From a checkpoint of a small mixture-of-experts model trained on Wikipedia.
Size: 13 layers, vocabulary 16384, 14.8M parameters.
Experts: 96 experts in each of 12 layers, 32 tanh GELU neurons an expert, 8 picks a token, a softmax router.
Training: a variant of Muon for the experts, 601M tokens, 3575 steps.
Below are experts of layer 5 (counted from 0) of a mixture-of-experts language model. Rows are named router (the router's row for the expert), up (a neuron's input weights, with its number), down (a neuron's output weights, with its number) and show model dimensions 0-127. Each number is 500 + 25 x the weight over its row's rms, rounded and kept within 0 to 999. Numbers have three digits each.
After each expert's rows: a language model's description of what the expert responds to; "mostly gets" lists some tokens that are sent to it at least half of the time. This comes from a sample of Wikipedia text that the model never trained on.

# expert 28
router:506493494516503524513484494496500517494545445482498473513553498511530529480533478509515448469495504502526477498515499483575452484474526525520478472480483528468512499511531459502513497495544527462495525524536448533457487510529513503488498506526461514501496508473514513548460506492487462516521533471443511505503526461522506518481551517469490475505517489488527486489474536482500469501477
up12:514488513545480493521539480519464531534536525502491462560516476513524513507483496455511493476482537496449449495495538528524432545488524497516488492472495482541463500493483473500499513502516535490485501550484482495483437475533501506491556513538534507492460484461488501523468522532494509483508521510501492516473503508522476495539499499490502525472525492468497491478476489482486490509449
down12:524494534487496487532515518495521488520484510488518499533498505487493500507520482539498479490504481472498497459538480499516474527455450477523499529489561493470503516539516526506518460491465453536496519483489507511458463486524489467496522460513458504448527542533515514525480520513556514506478521532439506496505535530498535535510482506524468462499467484482492489483452512483538483467498
up13:471470495490518530500463522515515479522509464500496497486513479499497530523520509535480463499481460480521499509526503514452499527467503524566544488494505522453518429476495515533520495485506465530489529482538506495475481434525492557492518518504500517481511493502502522518472509531514543499490487494470513473483523491479517536523476504475537500449506449495474517464508529501541490472462
down13:513469512490499465519530509472513484479479523518456510477477525480499503514502516486502506500470520536505496458482515511554465473484516503472457494527537521508507565478504477513518478535513524474518504494449538538512469517516491432542480468496516491550476492545510507444529493488512483498508510495500515464471521503509492487505425468538482510523507546491497487476502515512480502531530
up14:494542500456477481533520478512523463476476484523528511473533470512441528472514524454507509517546482521514486496516529471511468544483500543531445463505492505487489507503509470539513469465477530510517462532499507515504476484500541525510478498466517536488504482500480544487545545530465483504478509516481500524454521509512477503494497469501515512494542464516493477482524523549487475475491
down14:553495499517554543484479491492499532475457467512524525522513448486544495536521523497528492530512458488550511462527493479509503486521500493506504519451472466518492503460497514490541456517473485483490483514547511449534512494457477503486493467513525552495477515518510458520499483488515508484501546521475515534526519484512514527551503466505499495500485510492482479493481470456474474475490
Description: Head nouns and possessives following the or his in reviews and plots, like film, game, album, series, village.
mostly gets: " his", " their", " her", " its", " film", " series"

# expert 47
router:453572527521478461510502492500516492471487522476447517494537473507482515532484504516526491469488515505485546538546509504513451520505478447524463469486502494528488552480519486478496481470523536477477512520518506471498472528504516526551511513548528515476491465510484492465483490508517522478488545531490518532498525492494518498499468517497456535516481544467495472502466508493486473505521
up1:432509497500504519491491492489503513528527514514453489439507498506529517532519508526491529494520568518504511563475527485495545548500499488529509557519516454556475516468483511494506462453507513491514538474481536470468467499487492521501528454497484502481472446476499510484519492527493489491485502506481472513503485487522528520470511485497445492489517488510461507495500533515481483475488
down1:539477498461451488530499461512530536534503534507519502463482460510453553543538503503498471492541505480550504475510492491502500515484490479512561501510533488478484492534485506466490499483468510479461522473532480497453531468453522521487537507513488517501517488541501493502512479566472495426509520473493495516454472504495493492506506488503484523498506515478503522513464525500504511527497
up2:474498486513485533498491501484511481470473483483505492469523505497493545503474547454504485496502468490487490493453485469472481484506487467493534529501528458501535515462526481568489494518472521499496505498493486562474499507495539479519464444470510487474523549497486485459514522519546491500558523494507509473481555495479528524475540482490519533553509528499500484471540517506491499519521
down2:541517517492494470501516463549498519519517499495506501542470465454522446464488502506488553456521518514502457509539524506513484448521480493509521536505516523494479496508466543485482502509518467469484512516502467495470511451484518529478508548481521545518494514472465515511494491521470491455512551529485494530458457486493453480489538500490494498512504537484500548488508517504494500498536
up3:476478509561473506458488520542488494453477488492497464470481490552499506508501553523475466507494490519505529504494506498491488552492486462475521486468537498555451520501511534506523506509469536510505498454550489560509472520502504470534510490501545485515522514482478532519487506538543468468488447512484497462502480502486491467478518507498485518489512474510503488474522465512517538491514
down3:497528547504485506483511524480452516486515537515453522479479515478537523551502464517488499524540486531535440457484453489519505481500501474517508500514499506457490502501492482493536526520506530486494519480523520450485503493510507485536497475507535480502498516538480479472507452528523509510465487510493484481519564503523525534511483520518477546491512488456489506486458524514451478467453
Description: Last two digits of years after 19 or 20, decade s, commas in dates, and time words like century, years, ago.
mostly gets: " century", " years", " months", " year", " ago", "–present"

# expert 17
router:503486502504530467539501494530479489523493503537511431562469491519474526448498485467540524499505518497464491545544476491508458481516470482487545492511582504516543506478463500493477468495534502519497496497470506500493517449527512512505475519482490553517489450496486505561496490488490509509489470501495497502510473521504496516487477471542496480490507483502480507481478492494496538496549
up2:534480487494484513489484526510531506496492531516539497573486516484479479499497488511469444484547500536454501518511509500509459499444484500504505503497545522537495506489462469483511450491494557511509499501484495489457495476483527507481504527501532464479514487458517463503516521496530516502503537495533503515455526462448482528468449531515520514532480522481462493522532476479519503522512
down2:528518535518491497464484459502504453512504504515504524502484519438505486511525515491507534477451463499499492469534527463519496486480464552483469556475485485464531510511494505496498487491490530542485468469539486507475503548477453523510457458526501489517467472487491527507454507523466518526543517517505538520528529509531512490516486475501473499499491521525528504527548453486496515492496
up3:457461499512491484537518461484523494534504491485513460511518499473510542445505495459505541502485509487496482492530486508530475524512490501479497531543516507520550477504508556514513499529509512421517495480522472503516507482503484478475499506480499532515493534488469451489540532539457479517478497512456491522467454495494513489500461536506517509488564516536488479475483495504507523467470
down3:482496547461484514475523466512493499558475497537457523479503513496499528476490483543472519466479534474486535525522474532528492474487495491497524490499514470479523497483465526544539498476484501501491490526498491500499515525469491480468562497492446515495500546546494509501464499488501506512479527526504486521487511531492519463530454510522532490552537479493488453441490452517521492491486
up4:567516502490551554494526528495546553459464545500518468486456527514480480510463480474521476467523520481491529525475531510504507480516516486507510559520509468482512512492491472496500528515517490536492514443507462502510471515492491501511489493534536505509476515480500520495481531486483515418520472459491471490450484505483473490510509491502496499486547494508466492499494493512483495536494
down4:505494508488506499516511492513534465464456545496495518520467499509553460482505507489516527471547509468489471504489470489488516462510519547477483482481466486481526481503486550513521494495503504464437502488494566554494490511462561517512480525444545457467532491524509526521533479485515525499536505486514448452515523520482491474488522512471506503503519498484510490502499501491509515505502
Description: First pieces of words after to, and or a possessive, often Latinate prefixes such as un, ex, dis, res, int, acqu.
mostly gets: " un", " political", " ex", " res", " dis", " Comp"

# expert 24
router:530530489493493534521498489526538529482498476489502466471507547508516556447531468516492461454463496508490480481506474498514451533518488501510482471495505482491509502553539489495514478514513548488531509484537484511472476530526475524508501498538460518542498484505498556532486531526510492524486530501481514492501532501511524505481501552497456476501445476501523485472458498495514451499470
up4:478517474502456479490488544484460483474499504490527503471532511487484563475489506497516469507521496472499512561550508513524448523498477493513483484511512444437517506554464471515497517481524500518533458478542510500469490459521503516546533485482489453502489512505474465546513536496478495485518500497480517498459493521535496527492493520475494466476520481509518553472494506495510496503514
down4:518501528465494512481505499456498490540526493523486496458507499515473496491506495472485471484513497507522536488507533458505469490561514540528485482504502482440512523512477469498526483514508538519493516545522474512496509538468497510541499500480470490485522518476545500545500500439528527547452498507487503499496548477461453492541495487486491425517494489469516503527500514478516507464525
up5:488507557466471507474487499484498553469517541500463472505504509481498503519519502492522496495466518537458524474499486496475483506503524471502458539489524510491487502513502492541519455528524516488503500558511475496470500509544502482491488447507508443495522520466489498511483530493513480523544494496441550453510514513503502539510476501464489526492466465531489516468551466500502491478550
down5:438496484456510469565504544527470514527535530471500486478485519512499465513519526536529516541501486510491467521497538459465450490516486509485516509485483538497524543496500500499527523484528486466492450516485482520470465468526504474477491495524493516547483504516472491460483507501531556514487465488525496510499519497513498492516486513500459519520518532470469462494452513531471524503517
up6:488481514502544492520530476493515506471499507547505430486495518445552501486472525442485483495527517496498482536484489532499501529531519515536491531491457489464518499522515493500547507529513518528495471505514526506491522521498470462454505474525539510511486493458510518494487471514503484557524530523499462509477461463486474503436499463505511474538501495462505511480536509483487476514495
down6:464497499492521512550481514496458490527482509464488514473525473514521553512515479500494523486494475491504481475448454496492516500479489486483470482506523502525462453480520461501491518482520521525488505462520498515476531492479550488492522463535484524527519507537503485510490483469501525472488558447465544463513532492512560498524445514531514503542498535533497509487499479465520527490514
Description: Common nouns naming what something is, after a descriptor: band, film, album, team, player, channel, vessel.
mostly gets: " film", " team", " series", " game", " album", " club"

# expert 16
router:504511506503495513497469492508548496490542481496480497495494484532565495460507475542487526543445484510494501470511478511484451474525465456500528509465495521498460511450509540493521500480515490481517447520509475523485497486534476490472501541487525521529508509474428499513521505513474466523496505505503496514479467449509469461457535499539512510504532503522526497496555519510509498493525
up1:493477491501493487475516421517512486460467489477511534454501520492494562507534505505484500492527466480441509489501513539533470501538521503498468534508487496467474534586510473502541495511507539500521482480488515478496509516508480480484541467534469495537522521526501513492504501538544494497481532513485529473479530509496504485519493490496513474508464464515507502471479493472544471498469
down1:521518525462467509520500503510525487481495514493479482475501569503474525518542517491513488464528492465471477498507509479513522502459504521527454453522510510527472481495520462529494488522513524478480539471514512488510501531472471474486497454515484528487476478539528515497517514514521474502517510476524516484539540571502527552535465514485517506483478454508494442501453481500478470517487
up2:501513486511462481519488521515529478480487446548483467475506504497494509519513483498514446543511487446525524540451513512465534503471482517533494481519464503523503502479481534510486477545465535513494462495492487491481457518505504491520519517579516478485474502491551496511502529513493495505490505474526518494495482478489479459511489474504510523508563539481519457554504507469520476472507
down2:491499514502519491518507485488476521471490561492473492473486547506423535471530508467474514510473511507510478531480547473522524510493497529520457522536519484485517502507499489516509541468558521538502493522531478460505495538491473502478472505454501553493485492504518525516542489479487527459509473539508495478530509488506507501506520459500498472481471516526459505472495497445468482535481
up3:486531459454495478497531517517515490482536500460498500510500520489543513493491530511492555494463473511500462517427483473462516484481526510461510527545489501502465517498465512471487502540488506523514460487508476499518492529518506488508504496464503466535504523478492510484525465543512508524525449461485502545478463474490527490482471474502490522511494477526550513507568532522527512480488
down3:462484509523469461457486509488514492528484498532490511506520476535499508513509485515457427471505568471466454482545535532511477463534540490467506494447503479478503507474495460518504489509529457525464502561493518516517476479524463557523497524511484498494473488514505496530508501522511511517519527495495479526521497480479512480475495493526515522485499485530552494479519505523468521484505
Description: The word the and quantifiers like most, several, many, plus adjective-ending pieces such as -ent, -ical, -ful, -ible.
mostly gets: " most", " some", " the", " several", " local", " national"

# expert 13
router:516495524500527538485506520482564473518504541530492506538480513522501518497522514518525483437518481477524520451450501482483502509532473539506519490503467493485454497513507477546494514502542521487499510493475449463497448506473519479494478532483479493500479485453490489449514508478507560519505461532532530470503489516472470524511553479489542532521508481495508492515502472474513494491497
up2:460514537528526492458511486509518462504517497484501487483496502516501497493522538540513475507513458546504545471454511501512506479516514500519464538486488494559471540527513487518493470476478518503497444523447536517438503459540495515548518515477490511478475506491490545458502521564515476517475452523479539525527485475496484504473489519492500501502495485503521506493477472490487471506494
down2:520513474502473504536511523485531508480492489513472520493525509486513455486501448526478551517548521481515533472508486479514555493507493513474496449484528506509498484470512512453526512507485498478535495533525490500492498549515514522491486517475499476474515510519491460495489462458554512548468453512507533531488493500526450439512469529476447487512500538521499499505495485495482486496552
up3:478524496478462426501516501479476504513521528466513505507485509517500517516518540442507519460513463526435507479478505524494506509498548493483496478497500476476511513496489497507444483541504527451548515501500524524495453540515514525504493514516521462473448525509461494484475531507486527477512497524467485539499474452491504493514516506485458539544538510492491542516497502504528516523489
down3:504563535494477460513510524506551504527473492527535504506470450499496485529498490476517531470540523517483482473524514445493463497503502444481539541493516489513485506474455500527497524532501502500516461579523504523516470501501514489507501462511515479509559521514476510489465497490474493474508504505516489497504470521493534479492463458507493529482494526532496478450489489484452523509513
up4:521535473510498490506495526477556513457485564466523503482514498542496495459495514517503527464510514550523513490508499511464531503560511509512522512495490500536474528489427479497507463498497500482488517503475460471470506502536519496523515527512522472493493516471472427468518521511514479503506493467510503516500453512464497500471476459540518510504540467529485513489520468492535474499512
down4:488492529506488476500478539536538538505532475500495548487474485491479506493514492478534489458487506527480483510470484500481496491511504529517535508519520502516528487487499465467470507465505524512488522503520538501489507522524486490507472465514473541489541547509545496454495509490442522483552501461495511464510490555509511495542485499528426467531506475493523478477467454529501501469461
Description: Digits and number words after an article or dash, such as 4–0, two, several, plus nouns like father, friend, plan.
mostly gets: " three", " four", " two", " father", " Cy", " few"

# expert 49
router:549462458468528433471487510535485548516461485541558490553495547507499513487489512519498526529480489498506475485495508500485544484515515496524518535508514474513492497504453505531465505522466465493530502514505509502560536495496523517479460508460516488469512465524477480517476485486449522476504528509537458488484497536497459508516528501517532473497515507495468509494494482486495506472511
up1:498490535496472483448487510494517478529507500526532496533515516540483495516497514513489483479439514487502478550527499478549493495520537499497508525526484469464528515443480504494519509541481504517551470462460506531525479472469487511525502508496500512511464516493467520500452499467451473466549542500499465499502534476501487511470501452546490476501536514517473544524509482510516478509486
down1:494486485521513520451484464513535499505466446529507493556503535504478477503504488536524478510499533507550540523488516497537550511491514488529493477511456479554525456492491520479525496477504476516470508525472476500487471491490486534460524489520492482511537428486497513490484460477521476493509482481474511494508521484511522504518501489491533434511534479467504489512534514498522458539531
up2:459501482504502465479458555466497528503498497541524513482456520512498492507497489446479426492466490505529476544490478523496488489483506503512501514512515501494449526520520519552532491464484527502511486500510450468519529492474478526458479521477526457500529540546475520502488515527512494480534533510514488503512487473512480561484495506550521522511500504481484486488500547504493453485508
down2:504523535498511552474501542500535501533501488523501483506490507530491478474444467519485473498509481502491512537456490477473561503524491510502466499453504484456469503500512477487489494499473478521547498518490475502537512493497486533475537468456486521463504519564465505458516482474501488546486494528514476520470475515501532531502510525551511506526501467479497545526551506481476505488470
up3:515555544474502491514489460531547512476495527513495481468540525493505479492497503519488511458488491502480443482455491478448534505486473494549511496523512486538464522528488509466452532540499488503551490502466523500484464469493529494496510517499518528508515483466501536519481520544507508517477508486513478526459534459470469517512529487506496472468513492477466509481515520505561495470505
down3:476496521472492521507500468521468536470499531460510477532500525485524505521507498511544479524473460494468456488488488502464555521445492484515474465534466475498451498505516518530494524488517498577538498517468485549486522478508467486495544494532485463500517506476514499489495528519502479493493492494498460453506505524487537514520564519539519510504483505467513492474489495549507503495478
Description: Byte fragments of CJK, Thai, Arabic and Korean characters, plus foreign particles like de, le, la and word-start pieces.
mostly gets: " Tr", " =\n\n", " le", " You", " la", "Scientific"

# expert 15
router:539508506500477500485454506497554512479509513514504454502496542530502498482462490467506519512462442508488483493500480485499494518538482499503512465491490481449497507492540532508470478499488518541497445509495521496460475508475514557486529513526529502541492443542510506493495525499508531499486515493548497474523468469471454522479534540473502474478506513527519449507548495533516503496527
up0:512552504505480506509480480525537479473481488497511517495490543508494472504475494463488454501513463510512495498456518516508494499442487542531534499563491493478471504481532543483508526504553474502557475469475458507497501457471484506524515526511505454482495494545487521479499482533512518540513493499509546522463505503489470492499491504475505494526497508501503463486550482512472553471550
down0:544492518507480527473489529508498507476483526526551445503530508491473494481496457515507515541496514498496473505491447518479504463508503518501508529471516456502501490492512489489455468537536469541495538536481500533497496504477420502503529522505529482488503496511515468517529492493499455508507473529514456494540476453512535533508522498507498483491496473506504557545500477540472477493459
up1:500498488541485507502535516497508467452522513534431513491506481516516465515527490475536476415516515519451512481483503502465504496474516485510522488519459480565515487508488476463513495525519477508497462508491484503472514528475515472535536533534524524471521508518494502546525524512499526480521463506523497529513472501496488505465519528483547496476529482519488449478509476525499499469527
down1:502477493499501508498501514497481499461492496513503487522524548491490518499515518496555515469492508472480518533485494517493525486484487524508454502506488479488494480480490523518483475481473479480535492504522465557538465518500538489516526547505527468491545456490473500514441513449474481526561489513525478496530470494431480478518503525510478542500525495510431492479505548510537528485495
up2:490495518545497475550502474474516512501532498502456470534506488449508477505544476517492502429473476506479473489455491529515474540491484492509502482548494520512509521479518526495513467515503471543518472483502512515463484516463491474496540516486512496514488532485528548504516503511460532491472523493485502514499498471454490509466532509482490514470504533548512426486524494535538506488535
down2:537484517495475467528482514508521456509502479503459497488493526502477497480516473516516467493495520474480519480440480512499548574537483491484520486490496498447508511560534473497478510480498475494503491524487534508455477492525539515490500529481455495474496496497530520449529520481545484526489526461478511497477513516499491480515511501447544488496516461517544496531552526512515477507510
Description: First pieces of words or names after of, and, the, such as al-gae, al-ert, mic-ro, Al Lang, plus adjectives like American, local, political.
mostly gets: " al", " American", " Ab", " local", "Al", " political"

# expert 14
router:476476531498510459501489516503500485535503507486552508524480483496495515495543475488539492468530538475460547458501555530506500498495492468547535487476453464486545518507485485516492495510535534514501518504523552499502519530452497509502510496478528496535485462542519510547456492518485499507486520488486498512524492520480463486478516487491479483506506491479476526441449469507506533452501
up12:498497486492437493493516502498486464503529512473515474529539484464494523498534491489525492522464496536488468502497558522571493474517480445503555509516536499494544516504464507522500501496513513500517519458499513462508507480487443535498521519478576473495456495441507495479467491486523486473489515535500522494484481491513495478528487518477535477458482502478488496521503510520511539509496
down12:495518494499499448446464501464496528498502484483467488497528476524512473498522446517507503517557492560514487506515487515485484518548523537491512502520499503489496516508479505492485507447494491472524515533502506541512490508468463517541482488480506456457470497505501493469517531448510452470529526507526497485489509561502450494464521509524497483517460501522494520491519521524510475533559
up13:458485505481492509505512498497488473512488487527518516503495466493490498531507518457540503469461481498485463560559478530548462523505501483528459488501511454504490538515515493471513516496503528491489474478501504520480492559527468517540532466509518483543468493504454528486477503474511514495483514472506464463495465517474458531543513462503516517506551545494517529526493485464535498491499
down13:529474514497511501521524492524478509502488472486486492516473500468474488477550537535548493497499480485484437558502480463491492517495482522523520487485466470499504495492546528505510516493502505537492474519573512544524506503497483506490479560516493535511486524525578467485505458505489491516512503492509461457515497458464506486566492479482463484518486498496513497485483489521465470503501
up14:533491531478458499495487482485469499452518525494534524511471489519506504511520516484491484483489546480496555497484498525526528486522516493487473504480493468482527572530499513476536480503511513489472443504461525512525473488493494463524521481498529520504508477553498479529515483513468509533545503483521546467479519496454532489498494456515499490491478542518457533505488460498459457488464
down14:538502505511460520492523494488523479481471535462468489492496481487507464497474483510451522509490518434468494495578463541545502504495508481486465536491505440506536506480497505518501508548501526501446534524499507546498491463500508560488515477489530508469512498502492511465503495496494509475507518512547486526543478504495494481486520544512504487505441518541504490505518471519493507501470
Description: Closing parentheses after years in singles chronologies, quote marks, and first syllables of words like sub, ex, Al, re, Comp, repro.
mostly gets: "\"", " sub", " Ab", " am", "Al", " ex"

# expert 23
router:495517530480544493471524477548506466483507520473542484471513511510509488472526486476550510467491522521483499486478499525521474481507482483510501485536504496478530480488473497564529481504527564491527473465476515492470490523473446488492536531472534511497477495461489497496528497530521490488554479503500554479527454502482471531506523540471508507519529479470516477499510471514458488521465
up0:500481492491569483513475489531498504483523501503471476530498470531478482478543511515494445516526503490534487493562510516442492507492528494500498517461538492452539539510447513491512461511500493513504520521503502470507493517533464536507488498521515459484534518466495519480478543492500446541532469515500519502512493475527514514476501502467508519503531496504453452511488509529473518446515
down0:535492514478477499519479527501453532509502477525503489541508496498477489485516497480464563509497477513531491471535494513493474524513460506516528466423516514500527466470487521463496525504513465525484499533505547498573508522485499523508491520475557452510498499498519505476532484463506505511525475495550461476533497436466490497520497513468492504503520490508522512505513497474458471506499
up1:455496487490511493540519535534527491487492514484493520503549521508541463493488494518500490462540501489446473485492562528529491477475506440527489491520514519519510452503520515539518473494503464503476491449486507484489497505496552504469508526545487500529474483487494508476502504497535483526470481529503514481468517525472500469504476500522514544500510514514505469476551456532469528442492
down1:465491507469542487498541516545490518529480516494522523489491513546468508538423509529504503485556512471479534503478504513497457560474488443476479508476500490530499472499520527507506496534490533476567485523477486471478511523500527507517499495502496512524486471537518503506518515485466480502482492532487467485489491513475497468504525492506498507548474464448460517476514492492501528481458
up2:501527491460513511516511518485484440508468488512541494502510488512535466468509532500518477510505473507513464460509513466518515498490511497568502518513547464507483497519476489495522465521502548506494485442470573472524490499497490468502530522494488504490540498474470529482448493486489539454492525462516538524470501500461471471533503526533500523488516491505497480524496493530479508542466
down2:517523483499434529509506480509497406530507494523471503538513503496482509454473537507517518509530525483488488513511514501487516478511525522484506488530496489504505505481470517464532454499492478536502488487487430491491469534467540486521514505469515506550494521490502492532487488512462552500511495500494517552517460485492531515481474475524557477476504500531514476467499494499471526471536
Description: Inner syllables like ul in fab-ul-ous, vocab-ul-ary, pop-ul-ist, plus family and role nouns after a or his: son, mother, founder.
mostly gets: " un", " son", " am", " social", "Al", " non"

# expert 54
router:498506448515526476478498514484479490476497511540482457533494491506484508461523489468529518518532542498477507534537508511484509491536511512541502524502524436489525501525467455481488467491539512523554498509521508524527522506481509515491473504490501509469454498493515507506486532450426503487510503486525481443506510521520436508509545463488516489504521470555488509487500476474500502495522
up2:480491475487493529504511498516520510498470510462508429532461483511540502500485525482536548482510487542519477501506474542491458520488491506475511481523509475496526465475489508468521474483509528498515478498489559485542483500554466462506487489509524515515459508480457458525493503509469477470484542452467505501493530514509535495530513474499535522500477541526477534511460500541530502502476
down2:470491469495502504516496474475519508503525517534496505525503481500512534501466477480503521505541478474518499507496466537481479474521524517477506517507485473520539496544459461454528491478454522490493478513558518490503503510533494447475499487517479491480455546503504439480526509486499541504544523538473548490462521477563508478481509493519486467484547550478477518483492524518504499501486
up3:458505462524448523524500498491456482540502468506504508542499521520525458518490545513517465469508489516530526533512516494498468476515494480514521513489540450560499513497462495509502500507527501483484546509488518483455516536480490502524488524500469489440479520505530495493487484496490539530508525520519502443475528481464471511504496521497493524489475477507448507514534519446513516517447
down3:512458474492507494526495463530470497477479558568481478547497509552493506515468500469478513463493534514469518499484538474503482484534473487476479482502491508520532514487497529514480483494521509479470471503522512510502499513457577493490540512499493486503475458509473503503482515523486499520469501507538495510513520519436459521503553492510486507523528454524488474454502543527484482502508
up4:543508452508494472511509472501481485505515518513538520545505464498499498542523528490463470497542472469510508492459511505505483502531508524480460478498479487505534473503484555493500475487504518513528484511466476505509524487480501538465550546509482490463475474482490447495498550487461485503524492526505548516454545508542529537454530488501513501495520495521452506475525472464491506522505
down4:537487504513516486470519510459463547506498544470525502489495495509474492536472512536517529472490554509490527505520536524505469546491507538466446501467482497481507479492515465493527448536477479478516472482532477490516558484520501485464522498508497502483501453526539496494482520510482497530522474518502502526491490485475516526430529481488495504524489484471505470500527451528466510502542
Description: Capitalized or lowercase opening fragments of foreign names and words, like gu in guerre, Br, Ch, Rodrig, Kom, de.
mostly gets: " Br", " de", " l", " tr", " Fl", " Tr"

# expert 56
router:510483526479467487497512491500533533469508514513492524513512475506533509530510570469463526486491481477554489444450464487509542468488499524553489544512467551501477478498515528522493530486525467489471508485491508482530500516479462523500476528451488518547494498487468492500487478480513528510488483501533482496464516527492529509490477546461487479487482530514524497482446501492530486497533
up4:513522462511498530535489531527475526490497503467495503537496481483517501503508510489520504478478477437520504547513474474522465460531497493554502533522524492479516479497490454534527531512556486505452487481497490479488452517462458475519511511527520493468491514496512524456472505514485500479489509466478524478504545526497531538479479515454514506492557485504544496443525519510495490511485
down4:522470483484533500507484541507471467519477558500509504492501545515508493519513485541491589495519436486478467543507502464493494450513500511518503448510536457480493477515516485527518488535481485485510500490512507507507497527448477505519523497450546488525462529493483471517501510488512521486480498503509481465485530483494511482501497474506462555496515515440476493508516496542521507511504
up5:473519511468513512487455499494495478481524491502515557512508532491503465519506520484471532507502483501529533485455511506520540510493515493497532470509492564514465482505530478513489566532510486504539477504494433468478505520504472508524485517477520495522469506534537511502529489441487515502505510519512525518467512452498477436490509499455489518464529485505511513464528532517481492453467
down5:513476514515476477514522453539528517514507504497486469499459523501471484524491495478507513458483497480527484477518528525521510455463486513538517473495503502528499515520450508472502494498473453505466498473504465540559498535501516523482475508523531475499536513464570473490523485514509486542532505445508498463499477542468466525514501499518517504496450525464487503497535525471487547512490
up6:512514471455503481556484480497465532467493512508548484503513530511489525480513538496481468496506527518512505423493487508489516461538551498534478527496458488498508551515478535499558544516495494562505468517536527513498529467516459475495501483497474515485490496477508514500503514503483503455519466467517536510483513474470505518457490504483522491507457488493482523488496515496455480476525
down6:503501520541539519511484464459473513503496475501469543462469483520511512517475490525509487533538501505464489484484520505517480539492493510528470492514462508456450483483499480535512558455507502469481513529505527520484527551514500545508472491526502511532532492527498495532483497557471533505479486487487466473502482492480498459514531473489486489549540479541532492447501461489492495508479
Description: Digit pieces inside numbers in incomes, coordinates, times, heights and scores, e.g. 46,250, 108.57°, 2:14.57, 6000 m.
mostly gets: "0", "9", "5", "6", "7", " million"

# expert 19
router:515503517529491526508497484489506529543463470500507454526459510519506549510519518503506484492503486484544511481494506486498542496468469545469479498487522495518468502520525506549463533480495500503449525518520479534459513511448526498477467504497478458486535482492527497490493486488526511512489508541486473486473546543511518516513491527460562531540477487491462455515482482470502485553504
up2:486515511476473510518538522568486483494508527510491526481511485488542515453482544478490502490527496473495481489513485523496495489496466532488493489531474497501464447543524530492542511497495463515551465462503484527525497495521499522527510467520492491501513516523451498486550489493477471537563515458543485488500517496515518529474490514504523496495546454528463512477462503507535487462473
down2:523493499441544493466460453487465536503505482505507508465491519476504558538509494535520515521480487506518493511517465521484502521510486541475464513483502470486487491542521484522514476538486490523521462493490518492508485493541473426469495498521449492455508496545525537460487487457496523490523512487550533501511477487507535508486487493529511493515508445496533474492523518526512508478489
up3:521478466477512493483501470501533495511466475513522512493527575496522473471490549480515494564543462531480503484472501513487472545505537512467466486529471509483455523488502484513453531541507486502491480496506497508493457478523497487520474503462548470507480493499462514512508491507450524510521522539489538542486499508478499509487529490480519460539498493529517507461512483486536529498466
down3:479513525499478559491490466513512525519500489493508549508447516505504474481478482501515580487496507493489480499489449483490522468468497465495514470521488490527535479503512477525468454503508504509469481492554533509553466503524508494504469552487504540487499522490499519511503506487505489468542509509500504466563487488525502476471533528529444496513462485530531517487459486463515496503482
up4:512544477491504518506526523517507475469508511535525491539489476475517483528455490512449476518534468468467494526490560472472485580492561528471507510536489496496495525553508504490488485492507495460492474509538463504487491557535475556493514509479508477496486526490473511482538510491526500501497532496472524485470479470522501485465503540483475512485490500496498494481477528510508467465494
down4:547506525523512537524504570503502473515466487543485498507511488488510497493462481458508509499492492559476481490522498535478505535495489468534531497484500463465493510468472503539505501503502538523506497492509515509484444476509512509545533495492490463524481489493524512520494502479447479470503513480526508511509470482494510531475541448443478494496511487479541463554543456525486516474479
Description: Digits in track listings, scores, years and table cells, like 7. or 2-2; also Japanese kana and byte fragments.
mostly gets: " same", ")\"", "   ", "ر", " JPN", "\""

# expert 50
router:508492469514526484477530549533507502480463536511480454539467496509466495465470499460518519443530527501479515512519472492444520492471516511519535509492465492484517454539458446548510489507511526501543515494500489502520521503469517544521497521481517513482485518547511499513503519475457520461524472482538481456522491520497485520532533450484483511516506474486490512477488495491500473512522
up1:506466466472501503496555510510524480521485503507498473504465518497443499462467511481514523496520466519462499487492516507499515500474438492512514575548518474484516475503438520506519489509513503482487474523538463493511479489533485529534499563542504463528516523485460528521544518507463505491492481503518510536509528486490464491525469498492515512498514474485494491499474469524542543485477
down1:495531501508509495535502468515505513529475441482497459473481501529471481467531515514476519486519478492498495489506450532477475520512470496516502511529483495466486544495460520493505509477476520499499535548536472504487471504514508496502534503505464530490520473476548512500498485463549513471498496461506459507512504536505486455508518520520492526546521476514479574435502490482531540466531
up2:515429525464518525502502481498524528512459546508494501528478476513462474449463519479490492475493506539501506529518485510513521543478498484515550538558501513533470476478502459505469507527519472512478504507453479515503472488516513523488444524530521524507494562489443538485498520472490468520535517516478484481483522500509492513482514506502489520485499505529515487448487493469515474523485
down2:503472517505485535477526535486534484519459533545508552497517487498495509533493482500532479493510502542472463531465496461467462478460471513521517454507475504463494498479508446488496467505536477476537487511478532514537526490529501491544506516509456544489530499520490476521496501532502518544511533508484513482463516488496548472490499514517502488455501486471488512494458508506481442509537
up3:516539507506501464502478505433472458536513527488522485505502509541542542488537519472490520518516493454522495561495502494515502517487518537519511514510528508462482512511493509478499457522487509484480473482469516489478539470523509556474495509461520473519487504502472506500498541537473474465488505504483481524500482517538504508514528521452475548456487508478467526474505470470456504517456
down3:509515504513546529457487500486499510478491465500464534499500496544528508502473484522490487506505484496489491482491469466500514490508494542512541510508461503502522510534526489488492462518471473523543537533528467528522504522464493501461489463467467492474514497527511522500551502476530513456494556552514478511439523489559529513503498511476469488497473465470514460490508472482470537487538
Description: Opening consonant pieces of lowercase or capitalized words, often in species and taxonomy text, like tr-ap, Br, sh, sm-art, de.
mostly gets: " Br", " de", " l", " tr", " Fl", " Tr"